{"n_layer": 8, "d_model": 384, "n_experts": 16, "experts_per_token": 2, "d_expert": 288, "d_shared_expert": 0, "activation": "swiglu", "moe_layers": [0, 2, 4, 6], "router_score": "softmax", "normalize_top_k": false, "routed_scale": 1.0, "balance_loss": 0.00185, "balance_bias": true, "router_z_loss": 0.0001, "n_groups": 8, "groups_per_token": 4, "init_std_router": 0.0254, "lr_router": 0.000309, "vocab_size": 32768, "norm": "rmsnorm", "norm_eps": 1e-06, "tie_embeddings": false, "optimizer": "muon_hyperball", "lr": 0.00541, "beta1": 0.95, "grad_clip": 2.0, "batch_tokens": [32768, 65536, 98304], "seq_len": 256, "train_tokens": 619000000, "steps": 9660, "dataset": "wikipedia_en"}
Below are experts of layer 2 (counted from 0) of a mixture-of-experts language model. Rows are named router (the router's row for the expert), down (a neuron's output weights, with its number) and show model dimensions 128-191. Each number is 128 + 24 x the weight over its row's rms, rounded and kept within 0 to 255.
Before each expert's rows: "comes before" lists some tokens at least twice as common just after its tokens as in all text. This comes from a sample of Wikipedia text that the model never trained on. Tokens count by the router's weight.

# expert 6
comes before: "-", ":", "′", "°", ")", "″"
router [129 127 119 129 132 117 149 136 137 144 139 103 116 161  91 130 112 132 146 140  79 133 103 129 133  64 100 145 170 132 118 159 123  73 168 170  88 133 108 156 177 163 116 133 152 101 125 104 134  80 153 107  79 126 106 112 122 120 182 135 159 141  99 143]
down7 [173 122 144 110 153  83 112 122 149  79 122 114 157 116 126 182  98 100 139  96 143 133 115 107  63 136 139 123 133 121 142 155 125 111 116  70 133 140  96 118 152  96 183 154 105 154 130  80 159 157 133 136  85 140 132 126 147 148 138 123 145 136 121 149]
down8 [132 140 116 124 108 141 141 130 148 103 136 125 118 150 190 116 126 151 136 140 125 125 146  96  82 133 117 136 135 137 128 123  81 152  85 129  85 119 183 133 116 125 132 105 124 136 126  91 143 132 128 188 140 137 102 153 156 122 154 147  94 144 134 122]
down9 [118 143 160 126 141 126 137 103 150  79 103 143 128 157 110 150 137 135  88 120 148 126 140 114 109 130 151 157 119 140 150 135  83 122 178 141 146 115 139 122 128 160 114 148 122 142  86 112 135 119 127 141 136 152 137 142 175 124 140 119 124 107 169 110]
down10 [164 121  88 147 152 156  92 127 163 108 142 156 124 147 160 145 156 103 130 130 129 120  88 125 111 113 122 126 128 123 138 144 152 161 125 194 128 115 150 102 134  96 158 165 168 128 150 162 164 115 138 136  90 144 119 130 138 103  94  86 114 116 103 124]
down11 [128 129  98 145 119 135 117  60 126 163 137  89 153 144 140 131 127 155 123 142 113 103 101 154 116 132 139  81  88 145 102 107 113 167 134 100 140 139  77 146  92 164 147 150 169 121 128 123 133 117  89 123 174 144 109 145  95 138 122 165 167 160 117 168]
down12 [127 109 115 166 148 132 120  95 110 106 135  95 115 148 141 108 104 125 160 140  84  62 148 140  91 151 145 102 134 165 146  89 144 145 124 133  93 140 135 126 153 125 113 114 115 138 129 101 183 116 175 141 146 112 178  95 136 159 142 154  90  88 123 100]
down13 [ 93 107 136 143 122 122 113 114 136  82 146 133 139 109 131 111  98 119 130 174 118 122 118 143 118 116 130 141 132  94 133 117 132 154 150 148 202 133 163 147 120 120 105  95  92 133 101 111 128 125  99 168 139  71 102 122 139  88 107 131  87 139 100 121]
down14 [112 109 109 134 114 118 121 122 178 126 125 139 102 155 162 133  99 133 141 143 103 116 174 137  99 150 136  68 129 162 155 144 109 139 132 142 126 119 121  97 126 122 113 145 155 124 155 166 143 123 146 110  88 123  99 132 134 149 132 155 178 125 135 143]
down15 [168 121 123 100 127 169 150 136 138 129 129 129 117  94 152 168 145 145 135 140 126 152 122 139 142 108  93 184 114  89 151 100 131 180  86 131 173 103 116 151  99 137 128 119 127 187 110 104 157 132 105 149 170  94 115 112 121 125 103 163 147 114 123 133]

# expert 11
comes before: " the", " a", " to", " an", " be", " been"
router [103 149  62 148  99 110 125 173 140 122 121  91 118 122 123 118 148 140 108 126 123 112  97 143 156  96 155 174 138 101  77 149 159 120 152 178  73 164 179 146 134 125 117 153 161  89 137 124  93 131 125 143 121 115 126 107 109 110  97 141 124 138 112 137]
down7 [ 98 125  84 139 108 161 163 124 136 144 130  93 146 128 122 132 122 127  89 141 140 130 137  60 133 140 107 134 149 148 135 114 144 132 112  92 141 159 137 101 147 147 140 118 106 132 133 103 163 138  84 131  95 117 102 131 129 182 139 101 107 110 107 125]
down8 [144 116  98 136 129 146 147 122 119 135 113 121 127 142 128 124 140 144 137 143 111 141  72 146  89 113 102 183  84 122 114 106 131 117 131 119 129 120 151 139 162 109 133  83 145 167 120  83 170 142 143 104 114 148 135  66 100 144 110 116 142 127 107 103]
down9 [141 153 155 135 128 180 108  95 122 137 126 133 130 154 119 148 164  97 161 138 105 141 123 161 159 113  78 123 170 107 116 142 136 115 149  95 110 128 107 102 127 121 130 108 139 130 147 151 156  75 109 162  89 102 121 126 136 119 110 146 143 178 113 176]
down10 [147  81  90 109 104 126 131 121 101 173 139 139 202 102 115 151 155 151 147  98 150  87 132 134 132 131 152 145 127 120 129 153 169  97 141 103 159 127 123 144 131 161 110 119 147 144 148 126 110 151 153  85  91 144 143 186 102 119 102 147 181 127 172 126]
down11 [ 93 184 164 174 127  78 114 142 154 173 124 110  83 151  90 142  82 154 116 131 110 121  94 110 161 144 175 120 126 158 116 154 156 122 166 150 148  99 142 136 110 142 138 177  93 128  95 112 131 119 149 130 134 121  98 152 145 115 148 133 114 138 140 147]
down12 [117 163  88 152 101 119 151 134 131  96 160 143 169 121 160 129 117 119 156 167 121 150  90 126 133 109 105 168 117 115 141 126 136 149 106 132 104 142 135  91 148 109 107 131 169  88 141 130 126  82 108 132 101 134 116 120 157 143  93 128  97 160  97 143]
down13 [ 87 137 137 117 137 144 127 148 123 136 158 140 146 115 142 155  97 146 120 134 119 133 110 122 152  80 104 146 107 163 187 109 128 159 123 131 124 121 104 110 101 107 128 130 128 114 140 148 115 114 120 146 157 141  84  95 175 131 117 136 140 125 192 136]
down14 [147 100 148 122 137 147 145 101 130 128 133 138 135 132 107 105 102 118 113 130  85 115 132 157 199 141 117 104 122 151 113 141  89 114 131 153 172 150 102 153  86 154 116 155 118 153 100  72  93 138 111 109  91 125 144 156 116 129 161  93 168 134  99 127]
down15 [154 102 143 125 110 103 120 154 105  89 121 135 117 108 122 128  95  88 129 110  97 128 136  66 109 121 149 133 106 123  91 123 109 120 167 131 147 105 107 166 125 119  86 114 114 167 110  94 134 134 106 109 106 124 110 142 101 118  99 119  93 135 111 152]

# expert 2
comes before: "\n", " The", " He", " In", " It", ":"
router [123 148 135 144 123 131 148 127 107 153 115 109 101 129 102 146 131 119 139 167  81 142  84 114 138 113 100 156 175  69 110 149 148 103 157 169 125 158 140 122 163 105 130 152 110  99 125 149  98 103 175 123 131 125 141 112  97 147 136 143 151 102 109 165]
down7 [121  92 155 133 107 131 115  89 153 174 140 103 120 107 128  92  88 122 127 157 137 132 159 157 109 129 138 131 133 118 147 149 114 132 107  96  92 129 122 151 140 125  95 124 137 143 156 116 120 109 119  97 127 135 127 146 117 168 110  99  97 127 102 164]
down8 [137 114 116 138 120 113 117 166 130 103 119 156 101 126 187 128  97 190 152 120 118 140 130 114 113 140 124 118 146 100  94 125 121 105 108 129 138 135 132 156 179 123 124  67  82 107 164 144 118  84 163 139 142 121 126 112 129 111 152 123 138 120  99 135]
down9 [163 105 134 159 154  96  90 137 145 117 148 139 121  87 147 142 119  74 132 132 105 106 120  98  93 112  77 129 145 150 108 148 115 145 159 141 116 130 145 125 126 139 143 139 124 101  94 172 101 142 117 139 129 110 149 109 139 161 110 113 150 106 140 139]
down10 [141 135 164  85 131 148  98 114 130  83 107  97 153 163  84 131  90 110 146 118  97 104 156 112 179 106 109 102 167 169 165 144  95 112 141 102 130 104 157 139 129 175 123 129 148  84  96 102 147 153 160 116 105 159 132 140 118 116 129 149 149 124 168 160]
down11 [145 115  72 105  91 141 147 108 167 178 129 129  94 122 139 124 168 114 128 115 164 110 105  81 109 101  96 127 148 102 144 119 112 172 187 150 130 154 174 145 125 116 118  99 109 139 141 122 112 105 129 145 116  82 109 179 137 128 161  95 119 110 132 128]
down12 [130 127 100 135 133 151 128  84 129 111 159 143 123 147  80 132  93 160 135 113  87 135 137 111  95 120  83 132 101 133  85 122  82 129  72 168 127 139 149 127 107  99 108 109 149 100 133 163 129  90 152 114 118 159 113 129 146 170 124 166 106 151 119 148]
down13 [129 124 117 110 144 122 124 105 160 128 130 104 173 149 178 161 119 149 137 146 110 137 115 142 159 138 140 109 108 165  88 126 120 138 119 149 138 135 154 157 129 136 125 146 120  74 122 129 103 153 121 121 150 118 113 152 126 192 123 127  95 117 129  98]
down14 [107 130 119 132 105 116  96 125 102 115 130 136 158 126 129 150  92 135 126 115 197 157 123 138 106 117  91 116 171 165 145 145 103 138 100 121 116 112 164  95 132 105 157  88 115  85 129 105 134  90 107 126 109 104 163 138 102 130 146 139 184 121 153 155]
down15 [124 134 110 125 113 117 115 113 147 128 136 106 100 165 134 139 118 109 121 143 163 118 191  93 124 166 148 158 147 133 119 128 116 106 128  83 135 150 172 116 131 135 144 121 142 117 149 186 145 123 136  78 106  69 116 111 103 142  99 123 123 152 113 113]

# expert 1
comes before: ",", ".", " and", " of", " in", " for"
router [133 140 139 141 102 115 114 177 140 117 143 104 126 140  96 113  81 110 110 113 129  83 111 139 135 115  69 200 152 116 151 119 131 102 142 106 165 144 118 113 132 153 133 151 145 103 142 114 127 123 128 126 145  97  99 116 134 132 120 103 102 113 134 117]
down0 [142 113 112 139 127  99 117 161 188 117 183 119 131 144 123 121 145 146 150  71 154 117 143 111 108 197 173 138 141 144 106 162 158 146 118 133 118 112 152 125 152 151 130 110 114 175 166 136 133 136 150  75  95 107 147 101 170 112 132 134  65 163 118 115]
down1 [ 64  98 160 115 104 127 155 131 103 130 118 164  87 148 130 147 116  92 110 150 141 142 122  93 110 158 132 128 137 108 134 106 146  92 128 116 105 149  96 106  98 132 132 118 124 151  89 110 140 121 122 129 107 113 116 116  86 195 120 127 125 185 168  91]
down2 [ 96 139 103 141 127 128 125 124 190 125  73 114  91 121 104 111  73 115 128 108 148 116 123 151 141 128 128  91 108 138 163 103 130 130 148 128  99 157 107 142  92 145 126 120 154 168 143 128 145  93 104 139  99 105 177 148 164 180 159 129 110 128 135 124]
down3 [134 114 131 128 118 141 125 156 120 125  80 132 111  97  97  93 116 117 124 137 151 152 135 170 118 156 130 142 122 158 145 159 162 146 101 159 155 184 143 147 166 112 113 125 142 162 153 155 150 155 105 102 112 146 129 112  96 100 120 124 143 130 119  88]
down4 [111 152 110 136 107 174 107  96  88 132 135  99 160 117  97  85  70 134 125 139 105 139 129 133 135 105 115 111 162 112 103 138 123 156 100 159 160 119 139 106 133 156 154 153  92 119 131 188 120 194 134 136 146 178 136 140 109 147  86 117 161 183 123 147]
down5 [134 168 102 183 110 114 108 109 163  79 102 126 126 112  76 135 134 118 117 164 145 108 114 126 119 128 131 141 112 116 147 131 129 148 125 102 132 116 150 125 147  95  95 180 127 159 137 136 183 159 100 157 107 134 126 125 105 106 142 148 124 148 154 128]
down6 [159 138 140 126 113  98 131 113 147 165 104 124 128 143 132 132 143 128  90 121 154 122 122 111 100 133  92 149 139  88 129 160 148 126 157 166  92 101 121  90 122  91 126 131  97 114 169 130 173 126 128 111  94 146  91 133 152 120 121  87 144 126 153  98]
down7 [125 153 144 145 137 133 156  95  75 141 153  97 125 156 131 115 109 141 116  81 135  92 129 137 126 105 167 128  95 112 102 111 152 143 128 132 128 113 119 113 104 124  96 124 156 138 118 122 135 115 131 160 139  84 146 131 154 148 126  99 138 131 123 132]
down8 [134 132 168 121 185 110 117 114 109 123 109 109 154 112  97 116 153 108 121 122 164  90 113  95 155 112 131 104 111  93 146 108 199 129 127 107 143 129 101 140 137  55 126 189 132 200 120 100 133 178 132 164 140 165 164 151 102 141  61 130 130 158 132 130]

# expert 12
comes before: "|", "\n", "-", "==", "===", "The"
router [153  83 128 136 111 113 118 131 126 107 115 111 107 174 100 137  83  75 122 118 107 123 130 126 125 120  95 122  90  55  86 128 143 109 117 138 115 128 146 124 130 191 142 145 149 114 115  96 115 133 138 123 122 111 137 145 134 137 148 114 111 116 117 137]
down7 [134 109 120 147 125 171  98 101 140 127  60 147 126 116 126 123 120  85 116 103 141 141 156 167 155  72 146 137 130  95 143  97 122  82 123 139 121 146 150  78 131 102 126  98 170  89 115  92 142 150 138 109 135 123 105 119 110 144 116 128 153 122 174 119]
down8 [130 121  92 145 157  62 122 139 124 128 138 152 178  97 124 112 143 144  92 111 131 134 189 108 140 138 111  95  84 119 180 145 141 115 112 145  72 115 106 133 134 140 159 126 136 111 106 164 142 145 126 113 142 100 140 169 153 106 101 159 123 141 131 109]
down9 [139 121 107  86  72 111 101  86 111 165 126 137 127 121  96  87 158 146 143 124 127  86 103 110 126  75 157  97 158 120 141 136 114 108 115 172  86 151 125 122 105 123 122  83 166 141  98 105 108 136 124 144  79  92 150 117 169  85 109 147 135 114 153 105]
down10 [116 126 126 117 120 135  84 138 104 137 117 127  99 123 135 157 110 150 114 123 128  64 146 120 138 129 150 113 116 195 119  95 156 142 156  82 117 121 118  93 128 133 140  78 134 106 177 118 121 102 147 118 166  88 144 137 110 131 106 172 149 165 119 123]
down11 [153 148 107 123  92 104 134 125 144 123  98  88 134 107 156 126 144 150 101 125 141  79 159 108 119 129 139 134  66 100  94 144 115 130  81  90  97 137 138 143 156 115 149 152  89 135 130 114 113 103 116 120 106 107 158 156 178 152 100  74 158 125 161  83]
down12 [125 124 107 108 125 133 124 145 140 136 120 148 133 103 119 139 123 136 124 151 119 151 161 155 137 100 140 150  99 122 144  88 167 139  77 132 149 172 143 120 150 142 157 112 130 148 120 131 141 127 122 142 136 112 108 111 149 131  88 137  93 143 103 116]
down13 [106 147 139  98 118 108 130 133 132 107 132 139 141 136 145 142 103  72 168 147  99 121 155 111 135 122 167 100 165 126 135  99 156 100 111 142 153  92 150 134 105 157 117 141 146 116 124 152 146 175 139 149 119 122 122 146 145 117 111 132 155 131 168 174]
down14 [106 119 115 125 159 116 137 126 113 125 132 147 204 144 140 119 128 133 123  78  89 100  94  95  96 151 136 123 120 123 161 155 137 140 106 158  95 154 103 151 133 120 138 145 128  98 117 143 103 140 118 136 173 142  93 149 111 111 112 133 151 124 162 109]
down15 [114 137 122 119 139 129 143 132 120 150 182 135 165 115 118 160  94 147 114 118 143 133 103 112 161 123 142 147 118 101  93 106 122 143 126  97 111 143 163 130 120 144 113 144  77 153 128 126 127 123 134 107 134 106 153 124  97 107 119 134 147 155 156 109]

# expert 8
comes before: " |", ",", "–", ".", "th", ";"
router [108 166 132 136 128 104 124 133 138 164 114 105  93 105 105 119  88 112 133  94 155 113 107 123 163 111 135 181 113  84 135 164 123 131 129 131 129 150 163 117 121 118 133 157 149 119 111 119  99 120 169 133  56 129 126 113 110 141 146 100 153  96 129 144]
down7 [114 167 165 113 156 118 137 145 165 149 110 154 117 114 107 154 108 124 168 164 154 133 155 157 143 139 121 139 121 111 153 150 170 123 131 112 131 139 108 139 170 122 131 120 119 139 114 157 115 125 119 130 113 115  95 131  96 139 156 161 117 116 179 134]
down8 [112  78 113  63 118  87 130 135 139 145 158 174 174 156 147 127 126 174  89 120  88 112 132 129 159 128 143  66 140 130  88 117  88 159 115 128 180 139 131 117 151 101 126 144 172 159 146  98 118 124  94  91 119  96 100 179 117 104 144 147 105 124 121 124]
down9 [134 179 119 149 130 106 108 125 173 128 119 129  76 112 158  82 131 140 127 118 148  81 100 175 117 135 110  97 110 157 155 155 127 129 130 140 158 108 158 111 101  88 119 150 131 133 133 145 163 104 145 144  98 155 138 130 100 143  56 125 156  77 181 142]
down10 [157 149  82 133  95 134 119 114 122 100  93 130 123 109 142 105 123 126 116 109 168 141  78 104 144 141 177 153 117 145  98 137 119 115  93 149 144 161 137  91 159 121 101 134 128 132  87 112 100 108 173 105 107 177 137 125 130 159 122 137 184 151 105 167]
down11 [110 150  91 101 153 138 110 123 105 114 158 155 117 153 170 106 159 108 169 174 108 112 149 142 138 148 127 132 128 138 139  92 154  83 124 128  82  99 141  91 128 118 133 133 134 158 154 120 156 119 109  62 132 136 122 125 137 135 131 175 109 110 112 144]
down12 [124 118 149 121 125 160 123 144 116 137 106 125 132 125 122  99 138 129 115 110 109 116 127 112 127 110 120 125 139 139 169 107 102  67  95  72  85 142 126 178 128 141 134 121 141 145 133 139 148  94 132 134 116 173 140 170 142  93 118 122 135 112 132 121]
down13 [160 101 128 147 134 145 134 104 113 110 154 167 121  85 141 139  78 158 100 107 138 168 127 136 131  83 146 150 105 101 142 126 113 137 119 109 102 101 188 140 128 142 129  84 137  71 139 149 136 113 158 135 130 154  97 106 148 125 146  61 131 140 137 118]
down14 [153  68 134 122 117 154 125 130 145 158 143 111 130  96 130 109 127 152 115  68 127 106 151 186 195 115  92 137 102 127 129 113 141 121 120 158 128 167 125 136 145  91 148 160 182 134 100 134 125 104 143 105 135 142 109 112 155 107 104 133 133 118  93 138]
down15 [147 119 110 114 125  92 109 110 132 132 117 136 100 166 159 150 150 138 140 110 179 121 190 154 132 142 114 146 156 117 192 134  41 117 146 134  97 162  93 132 139 181 129 122 133 107 154 152 141 127 109 122 151  97 150  92 142 140 164 117  99  64  76  94]

# expert 0
comes before: " the", " a", " his", " List", " ", " its"
router [134 125 104 121 147  95 114 121 154 115 140 131 100 173 133 175 107 101 129 125  83  85 157 119 131 142 120 147 147 142  77 130 128 123 127 123 114 136 183 148 125 144 119 181 128 124 115 141 118 155 132  92 143 119 138 119  84  93  84 155 132 119 109 113]
down7 [148 132 145 148 129 130 123 170 146 123 130  87  99 136 120 162 111 115 122 112 166 129 131 111 117 129 143 121 127 114 136 166 122 129 110 130  92 124 141 174 107  76 107 141 173  75 109 186 151 144 116 140 147 118 160 125 143 145 162 141 117 128 144 156]
down8 [131 190  98  96 103 133 132 160 120 116 129 119 141 107 146 100 104 115 141  81  75 139 125 140 122 117 108 127 124 141 129 134  85 156 106 100  89 137 120 112 121 115 131 108 165  95  97 140 147 121 115 147 125 158  99 106 121 156 124 156 145 150 103 102]
down9 [130 128 152 100  72 119 109 138 100 146 131 142 162 139  86  80 128 109 120  75 108 129 100 147 102 130 112 101 112 116 151 113 130  92  91 155 159 112 126 128 138 102 128  99  95 147 150 134 122 141 147 170 136 135 119 118 124 128 132 125 159 110 171 116]
down10 [110 109 139 108  96 132 126 122 102 122 119 145 159 166 132 124  85 175 130 131 164  99 163 133 112 113 162 159 110 162 129 130 120  70 124 128 149  94  88 130 125  91 116 159 102 109 143 142  83 156 101 130 148 119 158 159 133 133  98  87  81 157 104 146]
down11 [150 129 108 132 139 124 157 117 110 127 119 136 105 154 124 133 144 109 116 101 112 118 141  71 145 101 120 144 144 164 126 121 147 148 163 160 193  87 134 138 135 141 108 164 160 141 122 124 147 127 120 142 141 168 132 142 110 101 119  68 160 125 134 155]
down12 [140 148 160 154 107 109 132 118 120 160 133 111 130 115 125 106 152 113 145 130 165 160 180 143 142 135 107 148 100  99 160 124 139 144 127 103 200  95 131 126 136 135 120 166 126 103 112 163 107 140 139 103 171  98 140 134 121 103 138 138 150 160 143 125]
down13 [101 133 112 122  97 133  89  94 159 152 132 125 106 113  94 164 121 177 150 179 179 164  93 144  93 115 161 149 124 133 140 136 129 143 161 146 117 135 140 110 110 149 139 101 155 157 173 145 147 108 181 127 120 116 117 141 134 128  98 151 128 102 120 115]
down14 [142 121 127 157 136 103 122 160 123 192  93 115 140 141 163  82 125 156  95 142 118 140 158 157 141 130 178 117 144 169 167 162 173 116 109 157 107 128 153 125 136 131 182 145 135 104 131 132 162 110 142 147 159 143 105 153 100  80  99 109 180 171  99 132]
down15 [117 158 139 114 126 136  88 158  96 119 161  97 129 136 140 127  94 131 139 147 103 176 112  91  97 127 140 141  86 108 187 146 123 169 135 154 161 125 145  85 123 116 100 148 139 125 117 157 134 107 127  71 132 135 109 130 124 138 161 146 122 129 150 151]

# expert 5
comes before: " |", "%", ";", "–", ")", " round"
router [123 127 122 158 101 118 156 160 133 135  90 111 151 123  93 147 141 158 124  95 146 108  92 172 134 108 127 110 150 122 166 129 132 120 156 168 134 160 108 116 160 140 133 143 129  88 130 130  94 164 131 114 104 129  90  95 126 135 123 145 150 104 103 115]
down7 [136 116 117 106 112 107 112 131  93 143 172 143 123 131 108 190  96 175 106 124  65 129 135 110 128 125 130 132 108 118 133  95 127 146 113 105 139 118 103 156 163 145 101 115  94 129 117 154 139 101 132 144 151 114 144 124 155 113 140 149 124  97 131 132]
down8 [128 156 140 147 118 109 154  94 156 103 106 127 122 109 146 119 151 144 160 178 112 132 118 138 144  94 124 143 140 127 141 120 164 105 136 130  83 136 117 105 112 139 114 124 166 157 131 139  99 157  90  94 150 111 142 108 144 128 103 127 116 110 147  81]
down9 [164 139 122 103  79  97 151 108 118 133 114 168 115 116 165 158 188  76 124 128  94 135 138 124 105 129 118 132 113 129 147  86 137  97 129 122 172 107 132 139  85 146 154 171  80 158 137  78  91 115 169 120 113 113 136 123 133 149 130 110 148  92  77 119]
down10 [130 109 116  96 132 112 146 162 122 170 125  76 120 105 138 120 106 145 131 156 117  85 122 106 120 150 150 138 164 141 141 106 124 145 116  83 147 130 138 139 143  86 146 126 125 127 121 156 118 123 143 134 175 140 127  85  95  88 111 122 145 105 148 128]
down11 [104 130  68 116  87 161 116 113  98 120 139  63  99 164 132  68 154 128 106 139 109  70 123 135 152  85 153 105 173 123 145  88 114 151 157 143 109 105 130 148 134 139  80  90 113 136 146 152 121 120 126 100  99  88 167 135 128 158 122 129 130 129 125 109]
down12 [ 88 144 153 139  92 128  68 137 163 149 151 123 182 124 152  86 146 157  91 108 114  97 120 110 141 155 111 116 142 119 183 111 137 139 115 150 159  82 115 130 135 132 146 144 134 160 135 121 114 137 130 156 116 129 151 138 161 127 175 117 136  87 165  90]
down13 [144 141 152 143 124 109 140 101 152  73 105 117 153 110 108 118  90 142 154 135 136  90 158 187 127 135 126 173 126 159 106 101  89  92  94 101 108 136 170  66 131  96 128 133 145 149 135 123  73 130 116 142 156 151 122 117 125 149 122 114 140 142 143 130]
down14 [130 150  92 160 114 147 136 165 109 148 133 112 141 127 151 126 112 149 155  90  93 140 101 101 164 146 143 111 101 102 169 127 134 135 144 106 152 113 131 182 112 142 113 137 157 123 135 121  68 177 120 133 145 124 109 131 115  70 135 156 161 145 138 113]
down15 [ 99 116 155 154 123 139 165  86 142 146 127 176 144 140  87 118 133 100 126  91 126 136 154 117 182 105 134 157 133 137 128 130 153 123 108 106  79 117 191 132  84 143 124 107 131 157 161 107 132 120  98 133 158 120 137 142 168 141 126 160 132 110 135 138]

# expert 15
comes before: " of", " to", " in", ".", ",", " by"
router [124 122 150 124 142 130 132 182 153 143 104 126  91 119  99 110 113 100 140 145 128  75 123 173 138  78 129 184 144 121  88 125 168 140 121 161 126 159 120 113 111 152 116 162 150 111 155  97 109  97 143 143 107 103  94 107 126 134 106  90 107 135 118 113]
down0 [131 185 157 123  79 154 156 124 103 122 138 184  94 157 155 136 121 114 161 118 138 189  76 126 128 148 107 108  72 152 148 119 167 149 123 142 173 101  87 130 129 161  90 135 138  94 130 166 172 125 172 148  95 151 149 181 103 162 118 108 155  77 108 128]
down1 [170 107 118 136 151 128 166 129 120 143 124  85 113 160 170 143 125 137 146 137 137 113 149 164 131 105 124 118  98 147 121  95 114 109  98 123 126 100 101 147 115 157 143 110 115 149 119 135 144 126 129  90 110 102 105 158 127 159 175 113  90 136 120 111]
down2 [108  97  92 128 158 133 130 111 166 143 114 132 107 149 154 130 104 161  81 130 141 131 123 121 132 108 139 167 182 154 142  78 138  68 138 137 105 137 140 134 140 130 121 152  75 110 122 117 157  88  55 132 134 155 116 151 144 109 151 104 118 103  91 121]
down3 [117 146 139 121  84  93 134 167 130 140 113 154 134  91 128 120 100 135 109 106 151 141 147 150  90 132 141 172 167 112 176 104 108 122 136 164 158  85 117 100 154 138 157 114 101 144 103 113 121  84 118 133 153 150 118 134 153  97 109 162 126  89 108 125]
down4 [134 140 145 123 212 103 110 127 141 108 125 167 112 135 133 129 143 111 122 135 152 134 131 118 156 147 112 113 136 124 137 124 110  89  95 137 141 162 130 171 142 105 114 113 115 103 125 111 142 118 171  99 115 122  72 184 116 117 115 121 117 129 123  96]
down5 [153 131 101 122 136  95  83 140 144 130 118 122 134 126 113 163 142 120 153 136 159 150 141 127 103 126 116 129 166 109 114  79 106 137 149 135 115 112  86 135 115  85 115 131 114 118 145 132 128 178 128 147 139  96 124  92 135 127 181 137  87 126 115 105]
down6 [133 149 131 141 144 150  98 185  91 157 129 162 109 152 151 144 123 129 120 190 130 131  79 124 138 108 118 142  99 133  97 129 137 158 111 165 123 162 149  97 126 126 160 101 138 175 137 132 135 158 135 132 124 114 124 108 109 119 125 140 125 147 140 143]
down7 [114 134 181 143 172 140 155 110 117 101 105 108 127 147  90 142 140 158 126 114 151 165 139 160 114 100 157 112 133  93 118 112 115 129 145 130 139 125  96 118  99 107 129 129 156  89 137 134  80 136 137  88 129 129 107 158 173 132 105 115 115 134 124 112]
down8 [111 128 133 137 116 110 174 127  95 110 111 111 169 125 115 110 163 131 132 124 152 138 141 108 131 143 103 112 118 164 177 166 105  77 116  90 162 148  98 111 127 142  77 159 154 120 150 132 103 158 153 131 117 107 123 129 120 156 142 130 143 122 129 125]

# expert 3
comes before: " ", "\n", " 0", " 1", " 2", " 3"
router [111  92  95 137 123 135 134 114 142 131 119 135 132 145 115 149 116 116 160  90 136 114 142 146 128  81 142 134 129  95  71 143 151 136 120 160 139 152 122 137 146 124 160 156 137 123 117 127 153 125 179 129 121 115 135 128 105 109 137 127 152 105 163 106]
down7 [112 155 140  79  97 139 132 136  80  99 114 133 152 154 133 138 152 114 135 136 165  86 161 146 124 149 148 128 107 142 196 107 147 132 105  90  94 127 125 137 110 110 109 171 184 132 136 154  96 103 108 153 112 182 138 133  98 101 125 121 117 141 128 105]
down8 [112 138  75 138 123 136 152 153 141 136 116 138 117 131 167  83  82 126 120  84 106 132 113 109 146 115  94 118 117 115 118 166 157 109 162 143  94 105 147 152  83 152 112 134 121 151 107 128  78 130 147 162 152 134 138 148 171 107  89 118 132 128 116 106]
down9 [142 153 131 126 137 134 119 106 142 116 119  56 139 147 151 119 168 104 140 131 149 118 104 110 116 138 124 138 150 160 135 122 162 120 142 124 127 114 125 138 124 130 156 102 171 135 137 132  92 122  96 105 122 147 142 107 150  97 141 146 140 101 101 136]
down10 [110 127 114 128 126  96  86 144 143 102 135 128 143 112 139 125 169 147 191 118 125  92 145 109 116 178 118 126 110 121 127 171 142 123 156 109 146 153 114  81 167  90 111 147 104 135 129 162 101 121 160 198 149 169 113 126 144 116 166 119 125 101 152 110]
down11 [136 168 187 129 124 132 161 143 155 107 128 107 114 112 158 139 140 146 127 153  88 164 130 148 182 117 118 113 126 201 101 155 124 104 138 172 132 100 120 126 120 120 164 130 119 121  85 121 136 124 127 147 173 130 137 102 137 163 127 115 120 117 130  94]
down12 [ 98 133 139 151  97 113 133 112 114 122 102 110  88 110 139 108 132  85 103 118 121 164 115 160 114 121 149 166 144 152 139 115 146 119 115  91 129 165 118  89 120 123 151 117 135 125 108 142 138 115 127 132 143 135  99 117 135  96 139 153 148 110 132 113]
down13 [136 107  97 146 116 137 159 118 131 119 125 159 161 110 123 112 109 138 176 170 109 130 103 116 121 110  91 170 157 121 154 173  71 145  92  96 128 137 118 177 128 119 129 136 135 132 120 109 153 130 100 119 127 124 132 119 108 127 158 105 117 118  94 143]
down14 [154 114 125 116 111 100 107 142 101 121 153 129 133  70 113 141 100 109 172 125 115 125 125 114 112 123 132 121 122  97 128  72 108 146 116 156  72 156 146  87 144 133 115 119 100 139 117 129 130 123 112 137 135  93 128 143 140 130 100  68 110 157 122 147]
down15 [107 136 174 127 138 147 165 118 167 132 129 130 147 120 148 129 147 153 151 118 121 166 118 137 115  95  89 138 146 138 135 121 147 171  89 153 167 110 165 117  92  83 158 152 104 130 139 161 142 109 159 118 118  58 121 137 119  99  92 135 123 127 101 128]